Weights of a small mixture-of-experts language model, trained from scratch on English Wikipedia.
Experts: 64 experts in each of 7 layers, 3 picks a token.
Below are experts of layer 5 (counted from 0) of a mixture-of-experts language model. Rows are named router (the router's row for the expert), down (a neuron's output weights, with its number) and show model dimensions 0-223. Each number is 500 + 40 x the weight over its row's rms, rounded and kept within 0 to 999. Numbers have three digits each.
After each expert's rows: "comes before" lists some tokens at least twice as common just after its tokens as in all text. This comes from a sample of Wikipedia text that the model never trained on. Tokens count by the router's weight.

# expert 36
router:515439566434492440550520525508503492464537470556422437520564504512534520468466493460550478526458479512537476533482501517491553452493570465407561425552586450515534432496482544481528437550496402554452468449553473501477494504482485526465532558515415503477522554543487510508514514513463428483474490415522500463549567515537468481457444454533560450506510513509540503468461526429569561535451488531543535514473526461449513526489423472526558500428499485561516481489506482494564494525510546495481527531585490541491454493464555441471506460512498508557462518488554543472463487445524436429556528526486519514498509517571531520507440501501548424471458555557534462421552509546507555495509
down13:498444563549503518572532501523563475536448532521488506453528517460519520481500557526474615487513529535452510554543426540555537482562514556493376504484505471496532515475508493495555464495557466494516534525482478521495510504567518504472535476546453512532504550538560512517456452545484475469502497489542579493474441462478619555608539534460585436518539529551532573469437488517477471478495525548452492509460536488524536472481461511516483496485475485550510525497399445490489497460488479499434477473514564507433511513469549431465499507502509443524543455590534441478462500469453467515549519504495535452466604477459509507487460487568526486474494548389503480476553521477503539428542
down14:492492522494435558524482553398503471519541410538443434512522538477457511493502478558465521469449481514566447525577475537510527508486592491490528521505503515525510486472487485522499468472507553501435513591437464522458512508527542579480464525472512468514492461580543545436477489501485538598563497465518489496467470485498518418538478542560507517477488444508552512498464433459503568511481528515520548566493530496474479515557453466379484508538550445516493474506489529591517538547458576518458534512526453493562490418506470477467533521470506476466495519484521528529479505533498524545497482503566563546352552543511501417502525464485487495487488520460455560492438584445539519528461
comes before: "a", "an", ",", "i", "h", "on"

# expert 22
router:523563447513546535516460480545480490568513517470494553531523498427498536438575495412491495445509550544519552436528527518480529484520526490514482549477563508439509546544588558512540491482542510560524443533536456472449513537544494410552551473468531534533472514510491473510518528451549483482486498535508492542543488496495509547549497481545465504541494540529510440448474462529488429474568525424429488485461501470496455555468472536486588499551484466554462473468408586538490475495542413490553468579566455520507522573569491475550525530519516509565445502457566533468583504561508527453529527471451460538485497482456436561531475468477485524472535529530562488545519508438475421459484
down5:476471561512519494466504485436507483518474545518507512473592539564428485487451481482413522517561469559519485451503511467542553483520533451484556557485497432471385518539496484545442462460551644529520461448472422512444483518490526516504513517483464436534539460515585551510514504563527530518469520533497425478479541530472419523469515439560476528442502525475476469490528550543508462542489476538458494480539533465477614510490560515499543497499502471501388542489482517541439560448505444574504548457529494531509539432434452441533435497538546519486474492460501519500451437500482471464460568586490550471492491553489500444507496517507510549526500494495426469503507508504474486476510
down6:568468533466487488584519539547537583498526553494585550570552579528470500493459511474480531489527425533479458522558457452457505459483501488457554528441504493562542562551486485522516490516484450448498527540510438452551417484476518556489444493516479461526510520468516446517482513478484516479468545459433473519474534461490456521430519484382496478538523523557499495579510513517474550422540543454454462550556552463548466494509489537583529501467471521471555468474517511516454462476519544448457503431556475479456527501557504510460457543541478481528469477528484610502579452544482432482474513465561551489549567497492494520431461566463528486448541508545538582505471495458465524471471
comes before: " ", " |", "|", " |\n", "0", "1"

# expert 23
router:525497517465574490522464518529492488562457564557574400506510542460471557460542457520529489502400537449528469504549493513494502491485544493528560494551554496554471443450535501526505445484508455482446523520492510433476567486485519463586562550439520515474498497538509491514583480519530525577505464451455528446452559435530480575530486477415508503563518478388465475430473443556534493483476470520477519489482582480503446499549502516463478482493489485475474523454454512489550441521519547472481512478519533567478495569548456551438474484544567485532497511467487445436473564468491530487594482461516573504453495459454452440492495516465506501544467557519486582485543517414523537507465
down12:447522465566481524495500489514469556543576486430469447520544526547522543535512488499550544469496504451559449543551450468484541433488458534477533510503507545519538514473560438434541444523556516480422494500525495486433464551480487496498518567477520534490522470525478479459536551483494486461432512482536502459470536536493525439557506552485524481539483506524544513534585504513515543446509517515466471534447464502485496505564541560449430494545468544523558503536456506547636457429451518506484476555524554501451463461506492574532439403476549409513401522432462545475500490453442570569458486444505491481567544479478555530454492452485469507543540541532476484448478541562512503510464
down13:506443483501542537519528499440586534517542502553555500622489469524496501470476487506501515472511495548478509513458491576513509534509516553545487453535415485425410478462476481511522516462527442490462490509486544551513578541512574549561500520501493507486463516452513506535518449473542528484535532492489502546480473580514524473439499536463501522516572469479525466426552483563569459495486476543423500542416489464489479563557488439418491459482517479453436464453560475476446543443474509456505466426472498487484414466530482497527558606478489545435489535517460499606538556480417551508509492495536478545440516587532447511527474472517515511485559468518449491499481466488450516571496
comes before: " |", " ", ";", "0", "1", "–"

# expert 45
router:506460461546557485502465449460504472492572449478461466461473544524476454550489517523465537541531517507445533574493503503550517510509447514482520470536505526471545536510485481505472464474529552543491542456481533508494472394536432425582414523437549449441476469582529471454506502537455540456490482570512533522499520545495511561494535529534420567524535538477514508549533508539512497540542551532541453498568495482539458472503540543489490471479536536451544506588496532490461494543584533418480474496461467475585499606488488506465563523436465480466448539489563448543440487535451468481555588470479469470485440522529477461454549513492463487575503522414526441504537502498522430470449
down3:570494449512512526462445545564474460408479546549477497505529487470547448486512519575505531565471523466468532505534474471510479486559502516570535519497512533545531434545524426476491508483499564501466484520502454583553447417602510460528467540524504425512427566449512479439492551525578569512507520414550492546478485510525492480453532485471564463533495525452452534463469475525396480590445545499508454497518570543550531463517548495466580516493559487460551556518531501458517483542538480513527504510515419544502543436450521459549474544535456503521487515491438486474496509475534512492494495517457546454487470533471489427464514512566527552497551502488507477497532443512560432491401
down4:463456473456459494512529514523523468502470425487476483487473467450548469466470413441535585493479409505461447474475548473533561446513483442523524411540428512507441529440551435603506580500492491450473459424556500462503498457475501496441561526551503476535594483527531505481404531494523499528540483514524456484425523418575466456463516486464468507481475554524468434476526492518536485550558421515503538475520460509591506508518544490411486580517465486521543549524497474419489545508453457523524484535545507537525493474454567554522581510529492450515426447434480492494499518520457510447569457528480502551514536555462521542525521471445521495525507512461519489486483505499492498513472
comes before: "==", "=", "===", "-", "==\n", "The"

# expert 21
router:462482489471499476555495455501530516529508452536544518526446456437501510447485443546521417484518460462452473436489519441476505512432426524531553438442527512431490551471523543421483484535459461584489542501500488485563525499532538491420445436508481448463458474441493482479449518475458464469537513536521455538521483474516510476561564488401512441522536434551545547572526449488461484441538426442542546452495498508490471491546571487502515486459485601514443483450485491518546517518516540498433566521461512441532469623472511479493509518533507490504444562515485536554493464515488500489504460470490503419520435487449462517477560514546493554583481514464443499552500575466522439520509
down25:450521476404548552500520464429499446473455492465501593512500537510499458488523519515470495481596551572513473508497476492449474423437548477482503574519564501506472518539509490531540499357486442450523518465480561459538526405505538514445457536456490539472468486585470515482488449551534479519545432469430537510525465515502494494500465476493513532453495540487553522492467504494521521523476468552480454509482500537566476473468546555517447536477522420428539459522497519513570552472473418509425441484457511519495478390438448498515501468514531438547492560429522446516450451445474528467535476514551489548506582522527530535517486502481513496530557534491427509518533483530477532550547
down26:494553477450498557567537531549492541554586458507463463510488517556481507474482532566508517486569541546524444488525536467457495545512470451535495466497563576528509536485481515467540471354512519552461493508484516450560527607479534466541464499468529517536537503507484436499527519472577477474550542504411487500443511419430485544521432507497573484572512524474418518500475509514464493464454574544527464545486551456429497538454524502482432500513459472438553593542511515602433536528457502474462524493481465499446515526507488500550439445441516549515530481543586500510550475497460499497540491501550455418479512521529515493417469489478492450502474519533474484509515524469504532530467
comes before: ")", ")\n", "),", "19", "–", ")\n\n"

# expert 0
router:452472531525448530434489560546546450519474473446486574455466479552499387466564520486551519489554510513476477493515534503511434498499415420535464485457478458508503544431496510478463533484509553531543468517528479509520503538470562440538511372493553456559536521559538586511521548478499478527519547468494475442520506464558549508490478513471500535469545530489424454515513482477521451525515576526446456446554490472482514524437444454516547496556497502525480490511479484497449495517488493499544503557487467475470516460554447514507541489443477576538454511488602472547497517441518540528459483548523463445504535489445492516505580556468550432451461449554469430417553521513538507517592
down2:496416503521536592456604537536462521522476477543488509524475511526512466542477483561505484524479503426523459509568489497539524508453519548524588478483617456544473511483539425562467497467524467484496493499548416530538464547521483609439456546510498538422543495463510496503513515508516535543506550507453494484469459506492565448504539444556466410553530430481444482491507604522461503423496522474482474411522529481527542512459492457515535459491491483477496467534533514440492442533482496537460493533476456480488445512445454497568493475489461489483502450487478490558559485474508536509465395505518487499492526436533463511470529503534444584441590481473467494491518451505583571468531
down3:521473508549457473429534537475567529518450533473513465438445534493489485476606553437482495500498481537493508560484528481519443500531539452502541490460563491473526509480534517561478520520427519452464498460493524436582500525486482496533541516489436411479548525401480552518461522521507525525461456551420543529474545406507562458552542471506390447497426433515529463530522515507439534518551490435490472521460485491480519576482443573487395538511474515522476468514444523608464495477533470459520520508520503590467457501523485497484525519505474497528538444509566492424532543516491575555489497498508496544546487488549495539476530510479505555496445517465558531581548501576467500496491
comes before: " the", " a", " his", " it", " he", " an"

# expert 6
router:515477465432544513616559427555596626474502522611569449422534506485512492471526537508463514485508503460459488523468421537462531516449468517508469521456490543467504521524501486500439491490540469473440518542463571522503501605505482503482471530540569474458469510510493447545508440556485441537489494522543513505539465527453507499529518465531470463518535480479509445523420475471486548485548477525514519465484507519517465478565609506485476484507442512536533508492511494498468537455491429506471542500486468465573443506493431489501526522542540578461462509560495439525491467445444477484509474480484469461442384502463527519449590530440547541522510509510510510516450561543540452559494
down5:467470433464506495482537504507475513500559474504513556556555522449438453495501549500412512526581442512559477475528454483508535513476554487494572564588464477500488450501520461548496448506492544517485482468485558553503492513499446511571465511498474527498464506478565543549521446498495480536561505522494516471481508535458514409532506465556527501515506438560484499507493479461471545489505524434506494566557430543543543453486470493468508503530435567562468487433502490506397484489471443472513468515499567515544490553546567455515511499612516503443515491565430491518495525508466534496504550437463506422456445497415518441511492620505503530550453457442520439463489574406526532517478
down6:495533390491552460497501545520549523546558517564455502496508466468556497440431456567492522550471499549556512508551507579535556468473459497476489543549534499540440455546527494539500504594545490521542559474545502467575516499557473530438513463514562508541529517392456529477501443427522477582480491464588498458483459514450445482476458449486469480472471541560423394541515504484527599469516481504495555500503438546443475509537542474480493457522523490567525558551548527539501469475519466498547516420446519502505531558479478492455564484502419489524485522544521479472464502543508525508498499487471496434513545514503473419479441487530447428495497494524494473534490480501548409500487
comes before: ",", "–", " |", "\n", "20", ")\n"

# expert 9
router:461549578513487493513413517511569512611478516467567601467468551526532572477448534481483463500479520487520486494499426538524479444551420511460437478480575523416520449504490521524472516473453503488539563439494503460499564466458553552501448512470559510517483520468512502557556479512533597529485478498490560468500417450533459500485526464557461514497470506523530500588462486482478494486506445435428463551533511485456473528437535509456529481463525495433547479487481487469527505524458517515515463481462430512487491506465514514492587524566508486554494467512445601477492518431477523456514408450544480564454547499512453535479522490475536532509471497477573563522475402515506521563509
down8:470481506511490514477520550601505552490412514468447531554469521500500460552544532557547522519452568550485528495372549487494570526514456459505434505503530473562454535489504572443461435529476535493572471396503533475509464519497526474504453501509571552466497473520458459540463482505419581566494539511467530529530490469561502482486489512516496435471506555498497545496570421471477497450528445535476540513510545521506477550493541482488495443504499493475474540507429461493516535522491489500513479577535526464524490565473553492449488589525463467512537460541508499532456458514432527516425568525528509491553515524443426453413467475463548560584495554526486498563486426494491435512518
down9:527457537524505541542496502526474373556513532563520498525532584486501496508442553492530458543480533506439532492419524540524499388548504468460402489511540469467450493504441489495517451513493488444541452441513539501412572483470525481484557519493485461455468552511547552443542514419475566446554474511479484549450489540464461455536507471536478471483470542506543510464517505446405575524531461465521491521465507533495511476517466482511505446510482458495512545504414503422517530584505507500456485519518487450507553581469569588409533491498443486488458488536476531521518421412433574530504487491533566516519492561485500525487540495507530503471506465532516516553446461511477561495500
comes before: "ed", "ated", "ied", "0", "ing", "ent"

# expert 10
router:479459504555466539475494494515560523496576526465496533490464503372474458538501484486506546495467556527501485469474550529474473520502395500397534479493506605481484532515475462503486495487510539558519470471476440522514566466473474403575432342494516457528451457487424432478462511435467486502523488514491527512516539454531508462520472452524452540496558487523454553517475500450513489512499544530517550474537472534534446433508579539502481480578535431498471496462503481483500442490474549513473517467462490505519539642504483483536539511498435517545470480477498518499511479537514448558535507455444522485486436529466487463555536581463424514525436519519463516526493531481512581522483
down2:468468491517495411499485532518594437492556452518451509486538541524503508489488485505492492497465510544530485457492510470472482437495477429592481541472486528489499493519477487536512464560429539494516495431459479553525513509485518518485484548561596534502448490467577496489515526479546519572486488543473543468531501560510548459494543433517444433477524479529505381577541482418506513503462494565501537432495510494550513480526506474540524455535503560533496503555486492537461507480493422454503435489494533552562462461476426478483463491557433534512483500500483432528562468563526490505450442521549594452473532478447529524497404601475498501448521556593448519471448477452538532432458
down3:475472474438599502550495454430514471555431545462481484533468560513520478503466501482486521487493518468467433526559488536443513576483601480524390452560471514539483476497501483504527502538544552513439419520427494536493498477501508592465533519435527546486529471453538485548567512563469548443530495513479581576464470542550451447502511525478468499520465587487431484507571520582472507589423510515525477564472563466488511519457588508542456550451513511414503426539484431552433474515472479520452542507506477540517525461545514532486476464585482473531489541457503531518484556532495470517515506454525518481532497488503482456468462533519529557459497454487497494547509475486491484444465
comes before: " ", "-", " November", " September", " October", " March"

# expert 12
router:509518447547552567427466426496507470550522466498482460491471494477516493520490527516472534486512480448535563486542492436557552478531461514447474510541489507441487480442476484446483517566504478407479417454486474566501563423494487571504491481496487550435509473539549480552477498505478580525457469504531567557526503451549480471527523500497559466486514457539515532547456523541545538459558462618533508512594472479502504513503573522437507512432517529491441431501450463507507475519515504478463507533468580521527491579581553485459547521499468471471526558521492447502516530478499554461442520481415448552440492461545465448535501446506472586466518511400469473540501446479531462448451
down6:484460541455500479500486497489489458490457446525563489467499468440512439542546519500484505539477484526511478438521555491580560445488442432496482580521471592436480472495528501574451504466460547445499522447439508483470422465508548495504514502506501473497489454550565525548536498494435525455515510492578516555498475536530545514553457498492505443507519512566487535520451414541493435484460456495513519473476472534576481530523407552506475544428440525512522459605541546488550467480494506501483548479481497491459537440457491453511566453531498468378488497391490489476514517496462481457440530479537515555564513532548487467495532488460521419411529497448533396496488524469546473490475
down7:439496454524576517461478567548515566470472466510438512596482455514552482490542473500465485467486578548551518473474514481516475490448562569462481479488511482464533484437404490493538554489494458424533562584552456517460535505467454546473423471508508541530473554540557483523470483485554492435466455452538422471525466517595453555483598498466488456510469527482482498502517572453497451521516501478452486516527520454525560550510490464556493486479528575423522489435427464569558489466528460515491457556523555394557558519585524519509519477539490500565506499571514470504458482473482499523475511524523513523563527488452478500533493532488541509514548492489490571446447473566513491503506
comes before: ":", "-", "\n", " by", " |\n", "):"

# expert 28
router:489533490453425522470526525538515476530475505522476423495482493542609486567511432486503498544451482507435458521508537426509492564474383568504462520532542576528544545522526450414462457405537476543581528544553495458515482503506530542462449412508542550468505511502466500508446453556467425502443531444441446484436521435503553537517485543483521520545524502521433452477530506504428431503532513459574588574483457482411475512500543497502451472464526560547492473502513543482490474497518510561488520485476486477526543492489489477538493533533555462505521521500488527500531454473505536507545500526492501506564556442473552478558522559496591522522506477469469490555448454555474555489514
down3:480521520532483533469542524516428543528463530485482507503547568577427496520583469475473507520512448465509457459453527490504448463497557458505494510481522491490491528549418558508524519464513515487514458412500537514558432507456456462505522557482574513509577569542456528571535578543533507454433488440469461487576527581463461488526565468536430466549407502522456490496489475560452428603546530515534501476426430493549525503493504425562485571488488556488511528531482517605488487494521476519485460490500471497414507460443525493497507516459532523551490463480507532497522514508525464508533525451511529472484465499489491452512538462506387495529464533447419489505470534451481463587504
down4:493530540453535501541516517448531560505568486514496435535421473445491530469482499527554570501473540517536503492509493519457501459487480458503565504503477466493499499490493587516512559581488421462447472493474579483416506578487498540535486496488482516443484523465491514456517491535525465482526484386480528518557438518507374482559512511502514521508553586474532539538443456509522450525460531570517529541521525463517477518485496540473559481510547541498508521486538412594491510516441484478446478494481519507517519481454452502499436517486459551538492504439490367509533507521498504476464460444450489508494510590475449424537507458439496485477557447565574515491460536613539465562510
comes before: ",", " of", ".", " and", "s", " in"

# expert 44
router:545477411504498599474516459519478448596578431481503490458448497447476504511526475529427567427462474492516528552490549466548488512488514531511450470463495555498476500509468464460556531496502453472473452479462507552529443433573513517528435473472433543453501519500454438578536508525456540480542494529477476567505543429492468486521548467531515474526473479590546497514451551532520508512591489541547436570508464551499510542517465533456513506472453548488462480441461462506537435516537571451387537551508512516515462586558533544483502459499488453508501510530554528470523435512466526511444439469426436504514511415482459438484496510515460545476476489458512502540485439521474514454491
down7:524540411528517450509495423492487574579458552520458444511558498520432478507488554540528489505485486504537429413525464488511458496553551457490563430468492509488484491503471519539417455479506515476509541444466514492450570485468518488466525511509525506510538458551621465500534489496592428520465412554454526461399547569526513472521547471560599466492449482528520530448543524418468489517497489529445473489453516509493525520493476529459482500529535468495511484536488447656512491468437487486535510532475503536479458522553447531457507480469480531507567568484483478514483472448481505444486544473559572484495511522528514505490453531520486516510514500514455445559546507555578554475494
down8:481574532474417493427571484600514468488443380420501480499479569571482432531598504474525505540529499467497486523505562393554504549539457498476527422465529494519526545481488434491449486514502462510510524536508513509438482452556474519508480491499466519454546476474496482563447550501509517476408483484455463529528493500545482481564468575467479521532410515521489478487496480446510540560464441495527508514488470454474477552554521466489409499464482480479527539474525542411533492513490542502490520539535489453513516474459432481492513535494495482478496497544486485558510537533517517532580495550447531467560516521610467541433454539553462536536503437488424557526499509504480512525584
comes before: ":", "-", "\n", " Genus", "us", " Species"

# expert 49
router:435489445534484550566455460497467529486454481501491541442428519523587499527459487519462559550524571472509531548465454520563465532498479534482551584474489537481472521489474465551521446490509586499508548474524467520544543429535539466496451530513541524527541468545473540442459471456527519499555491507508523518561477510468544432413506577548423512505526503489571538560530517480536501430450543445448533515491452518552508479499523471439462458557525488492538431566561544525460515488500446420533516478481523456492469551423493518526479502473531467501489453521565472590477454548534475573469451481429500466506544564547520483454546531552453407542511456514462544474504510452467472456459
down0:459546508535385459452544562492519521541566488525490520567413482516419541543486437520522466523551529423532432505423552509532544485485494536464490516453500556471503494582542481532506486417437495515528464454523513513513527545519517547534483540493534447453490513406531506544412556473464504533504546451530505486413514481517519509517483483436488489494486477533513498529447547500482562546544448470524500472544451535482511516498548470510435442457486553554461505448556487606492486554475460389481435480483512534429499438491472536466559482478471403537456483579516493485488447521533481469506410412488483468485503481463475468428520520506546540533497476485506489501489471529522508506539
down1:455589483515519511486453546480476455489556461511482475523570521522450531535525474496521585529571477605464373500496476515445547495496458442450551487569477458515546531519566527452456488535551470496561495472529538483487548470553469516508446560495530464426603446425498426498475487535534477445451479464523481481504445458515431509519532500511515483462355477468486496565470473493503460508523475456478510527498464520463585478511454528586460463462507518556500435537527483501477519560533560493534495516513519473470496527502530504490506472497451544516555537458508455580583496481530536501577486510477493508452460443493438519570542489503520507565471498564532433477508476542482500514528
comes before: "-", "|", "==", "The", "===", "In"

# expert 30
router:519542446510498537482440498504485528543548614460460573473446500371457519552511466506503520496455504459481537557510526472497460515500502525490543513555494481486439496492473541515494488481489445533505447517504398479518555460502444507520512529482512549461511457459491452476459524455509441468482439544481474501497575454499525505477509556526534452554500509534507456538491493476475553417465547515541569469546445533559461493472536519504417537570484566519441516464485499497522447560480464527462464463470507516533507638572484492570572539530460516512517515519550467460506511504468481457506513462397474519457439485494410564469500449464408478543529530478493514533549436473440481426495
down12:429458535515584552453515450453521498451525562490534467525498521513451542410515487459482531541478516479510453518463459535471520479542478527460531491517506481462528450456496558478518528515433519443431485492539510473442479556484469549439490472476566499576502505478558425522486531606520514440501479511501551577469485570468540507541464493534517447504415492442475481480516508543453528503543540503543480481481544521478514502544474516457493510531567468416530572515533528583469459552471501495542390539480468442537491583470534514535551535505510418474576528476443467500502514425541505507464507429548500462513488486536463530456445549501510538477568429491509504455462580491474469566423
down13:462503587516605493470519463530498562486509535573514439472553516467480519480521464415545604498506447539497513498530529548448512516462534477485505519547467518474527520446468509494430491523483535463466557528555463476536485517519477515500492562408526470474529547499472541560529486503504445526543452512541483522528597488532499439551507489459520522476553482472507548455419503499523528447526516537446516515492584594486505441586480530525609524500462569513515500481528462502564499550477517507437513465511532566443566514514520488562530513476502474479438491523401478465527495510498481409481513478520411458460470438559416484499482524454457476447485549509496500453515562564462458546524
comes before: " |", " |\n", " (", " medal", ";", " –"

# expert 1
router:469435463461501483535489447496510551493468456472588472490564477493465550542519535439476458504527521470448502487552410500510547556535549554548514527517482463476469536480538489486522461535572578536468529527495574504495533469545524429529473451507515433498462541523507470435535509472498539411471594567532453534508524595488496443530458506452492490472552495481479453496469443499491482485518434530403538466470434504524493537503511444502496531562528490495497488541423528494479471493473512528503549481503471424502515601478438492495460504524516584512489469498544451519453485527516545538432507471488432454452424468489441521462439467539429426509528500412485511507537587557572468478487
down1:490501524495485524518503532479434476458496535499462495473450513464519479423534582461492472493433481550542445479509493482439544451501512531477498536558517463501500497456543489480548438562503467506561429461516527463544519513536471493502548501476474510475520443464570449503556468453444463527440498521571559550534474523444515475491464481472451554466544488513537512551439471510543527526436460540487519467392503440492586420507523523471526537494533482504519509627531481465495531426445513376499462502420542474507465528503424447576471521528517498583493463458476543493456550536449549586503505534514503540493514468487518513480453428464450438446517450516493472464500527512497398529463
down2:514514468506498554469492506517477531523509497569527521472492506485476462523524541465453495558542525457491442494421536512479448531580527508440516507443495496455534514491445492494454553490488528525490465462462454555497538470578499486433522499459541543485467520500504579497451578491449441483497506519527479535480497432548549486534523527559424531480488540495503552458479453440492502490499498591489497444546535536503517461476559444504440531483542535501537460423422525524504464544479487505540452494492536505447549432474438494544582446436507470457451562472391471496493452576559513499568486490518527507556531553438525440445456487456432554556490490492440566612528553455533561485553
comes before: "20", "19", " ", "18", "|", " \""

# expert 17
router:476480465479438489561433497479452552520569500520458479487485476554497538555539502525508479519490551523506495548514487492484460531563378461491545548480498533445513542497489520555473508461441512477538510570436492473521434533452527514550499424470468495560449445488419598500492506522590496481571490549464448515506453469554487451543444469503484554530471469471498496491501450484469514597498585508524475490460531495510417521542510482508558434515526384459496518451455464521517428517477517420520538468512431469459536469489495503444574558420579529578510553471545528497457515520543507452509508537479513485464564467483551442554510499481550486516493517551541537503464476519529468485442
down14:469557556490411543431547509536474465581412504467534499490477502424470521465449531479512574472509501550468506520523523483487509473475509479462419542467477540477390488472493512540482488497503558521440477470450607491490576449493464492550524510508414479484463532540499544535577547451436494475521561499449474544566469431496498507562519546531531443484527509498517530477465470547497515494530531469530480561463454501535472486510531437501482496434420511478468508499423492471482548448503524526501456492456486477485503553531536553463500560426454478548476514444495595526484456492476465469535502536454530544522520498483497407484502512541448534482594415459422525409540541518514538513475
down15:557432497504504530484476552497464502527578533495513473437622493503496466545492529510531505531442468476517539521473534538562593557471523472450576554580514580511502477546455504557543581506575431499492570550435464534476568407530477468591470447506509484464483524506530479528453487513506527416480484542517429554499534527504489519575520512468521472528525428453490485419538500536535508501471473466516522521503485535505486586532521564482457563514445488492526502442540508483514487524506530506426472570455513518455520578538519466570473546500515462547530518497473540486498556564527514503547477474550495498465517493552513506595468495512495463525446539422542519460481516527511483495405
comes before: " |\n", " |", " ", "0", ";", " |\n\n"

# expert 40
router:513472460539455513507553562521586503520497476461514520408433495513472468447469589452472547501535499497464490447460557478521439566486447488502508460460464477478494519432521498451514553494510579543517481537565535493505572485501515452463530359466569473518518496530542528442489531454502405525457537516569495500428484491542480445497466518484474445492524519511410489516468482455543506489488522550455512489512535489485467563489489491497508508497466506509524412517507421497453475458467561490561468515483472546457521499519419471461546415484497582495477531500549508522462516564499569526461442472485449458508545532448528547529612533413558454496505509524426519461504554500531520497448
down2:439514514582505539511529524545540521450461484533470496504510488554490503418495548531499493463602449552476479478446548523513398472412522435587558543541542464510512469473502530478577532535459532474500493433561504547490491537514480522516566514413504552417548529421580487470514430492509481570461453413506468529474483578525461516434519489542485469488604560542495504587515519496479487433438470510504493431490507523485520517504518501497525488473491512471553567446533460602449517498525446467531507524446500537474489547440465495530473472521539517486489452472471468497562527545494556545497550557512490478453530547523468506505463541483587547531462461481507512482464517477485463495543
down3:484562510513513490494441506476514499529438473526428411546487453487570518550465447536522562562491490526552484473454503543539544509555494496528459496472486523603440526536463499426497529492494534419480446439542482508441517499506450510543554515483505561442470568488504544496563507455529535525559536536534462570479505566544536496418457530421490452453516472586493571498555490466559544495472514516490516547492538475437506472511481527488536547495450515403519411555531430500460566495511604520463526487441430476515506511532507564440565452524583505549455559513486452515481521513454544475493439504504504540465461470517465523501500554547513467532555493515493514542433526514509485521535
comes before: " the", " ", " a", " his", " October", " September"

# expert 47
router:481545489524519573501527508498498553533473354524523506475489404554516417477531566457473440471533544538523464542381546457488419534453406462493537454469503437494509456499482480464538522467529535509566505534498517461444493465498549487501536422507528435484527543516549599467495552523481439471449512548505527525448508522524535545521440594489514474488500532509471490524499526477496549456488578582490413484563500505518539470437553495485481498529457598459455500488433487497469502421519507536556485526445565528455487487508469488530488546520528564523506478514544458536457511478495554480466513553519480520519495556571469519477512461452515443480532491494423540501462513459525492480477
down2:484433554465554495511408493492469500545459474481504471504549451512525449456388510470495502524490465456514472509506447546549479444482452503545501448577486526522484467509471519453520466525542431402535518527553581487419487457483579480532508487492484588517571476484477548481560493478563498467510477503486529485482426493507515495610581519540614466438472580499499455481478540553555504528506574424515505533516514519504483433541507495547428507447463509459523532532475481473536636481529507515520453494509511524562469483499484499452489526505493496559510535532506551512442480553451498494503454517518443515588551501482500478458509498563490517468588514533458474525473462540468549535478
down3:489490565501509498551521483510481518574493434483458393573542463488517480503536502470539472433502485519467490462499512492557501523511531547540449557457464452544510478551542484571522442437561496508531551506605479461466441434560482506478533521591449481515489521496531508548520464484506422454474510510522520531556495508421560545457503566494545529529530518491548514521480513492491503532554505493518557521467499539450539473463517507492526561480538553561552466495576474564506547442496495565529570542510553530520524523359528496442432487542427509496517536472489553562404548519490477587500504546504456419564508486485482515522514519522577490542492490481520554551451464514529504517453
comes before: " the", " a", " his", " their", " its", " this"

# expert 2
router:500507462455529507488542462540490493538486562550460507589528469481471499502506445517523489556484506533563443533498494496465479479508446550527584507561586528489479503519481508509479487442546430506486524548468529541509512501471465439427450452497478490479519430541465446468455492547518454407472484440426538501480593574488491474506503570523515528561455511469538519534522481494415481542488551522472484553520562461458526528485517543463471452456450572567522507488535468481515520507515576509531491495486492529464505506470603436557474578522510478486539549530527447482509511445554370531479496557495491394498531406455467506497474438462481492425492503496482460495497499431453560526555
down7:520488463493515561437562513532500520499489567579444534472492532454515524497510493458527496492423423524416499464438419487500478539500486507448488597482452520534576455463503480509463496500512477520505508451505516527444530455546526481492511499493555485443490532515537444553490452521495507466535535480507534475512502494423440491504539496555470556553492489459496458431517472553499489548446493437486399513473534541470573555470456467511515526468479497488497429400444490522547510570522492511532563570447489529540565563501509473486456507465518538495452493479497496537489467435462552506445417481521479410534501501623505527444521489469492534453510519417474431585570453480473453510558
down8:542491519516502520526489465457466495444516435504530427502510495570408516531517507540523506525540486482523516495449480484518488508508532389510598501519562528532582552454499491500513491577531559537496441477482529457465535578499438501575497522601506520501503565512458560463473562578530473461445464515413447483507416446487489433609448474601512471470513514545480455522469542524518450532498526479531498527488453484486455426446466456509539526573501531528501458543492478602503494537459511561476574446523528462480549530486497551491483487516515523490480458482495569577492502516465485449544542501493530561512523491487569549539531505491528483575515447493512454476499497429527467451502
comes before: ",", " and", " of", ".", " in", ".\n\n"

# expert 33
router:448519525507527475478538485542473491472499459520499458548582476476536529515550453481531496509499564536457465536535509498505502478404596443504561482455515498511493493504565576532484424491500401522494469515453539524554485545434463548486510470497418546455505503600550527448503519538486455514606561430440423453459479460540521522499479494548516442482469544522493472466453567509506470561510560504513466515496495543518488492465499488589553511501491516545514506454494457508528589530468514533481549581490513508418572525475524489516527408531524491455471467452467545482585462481511528504538499494533481487501400446455455517555445519476502518487466495486528529448521576580511452563516
down3:562534493466515437460551533468531438440422521487544535554498418535454516441517471516444448491497535465539434475464467489482467480519542475548519562481477481513527498585533548495424430483518481481538539519482504499508496522470532470524491510449450502542492527501515505560515544464455496523466514482519508443469416486450551418484514467515456512513584460569499479457506475486448493545541475471445545497525531352503516501425554465582452536509557541528525424529449447580516415553514473529503511536572496494521509524444478501500508448462547499471465477490462506456494550494528497544510517467517537538527548535414525516445490470471575526518512501423461569491565436476549449449502
down4:552474459543448542546478446484439491448512456484540539529551494505512493502451534546527480507494469500449537456501487541521490537564443499475482525541572469482539501450439439484535508528509536437413512567545506486425513554499527547422506526535477468439584498519427464546496479493458575497569514520480419513508481442504474503518503543514502559442485539524471530476540444508585539547498441482456484544455524510470492476497400576512478528514505520405525492569511480491537444441466503418545478447524576464556449547476521499502541479461507509482480411571444445456491500522450470486549539491516511551528491496540521452446584479532485419448514505430524504544554467534486495450520
comes before: ",", " (", " B", " K", " H", " G"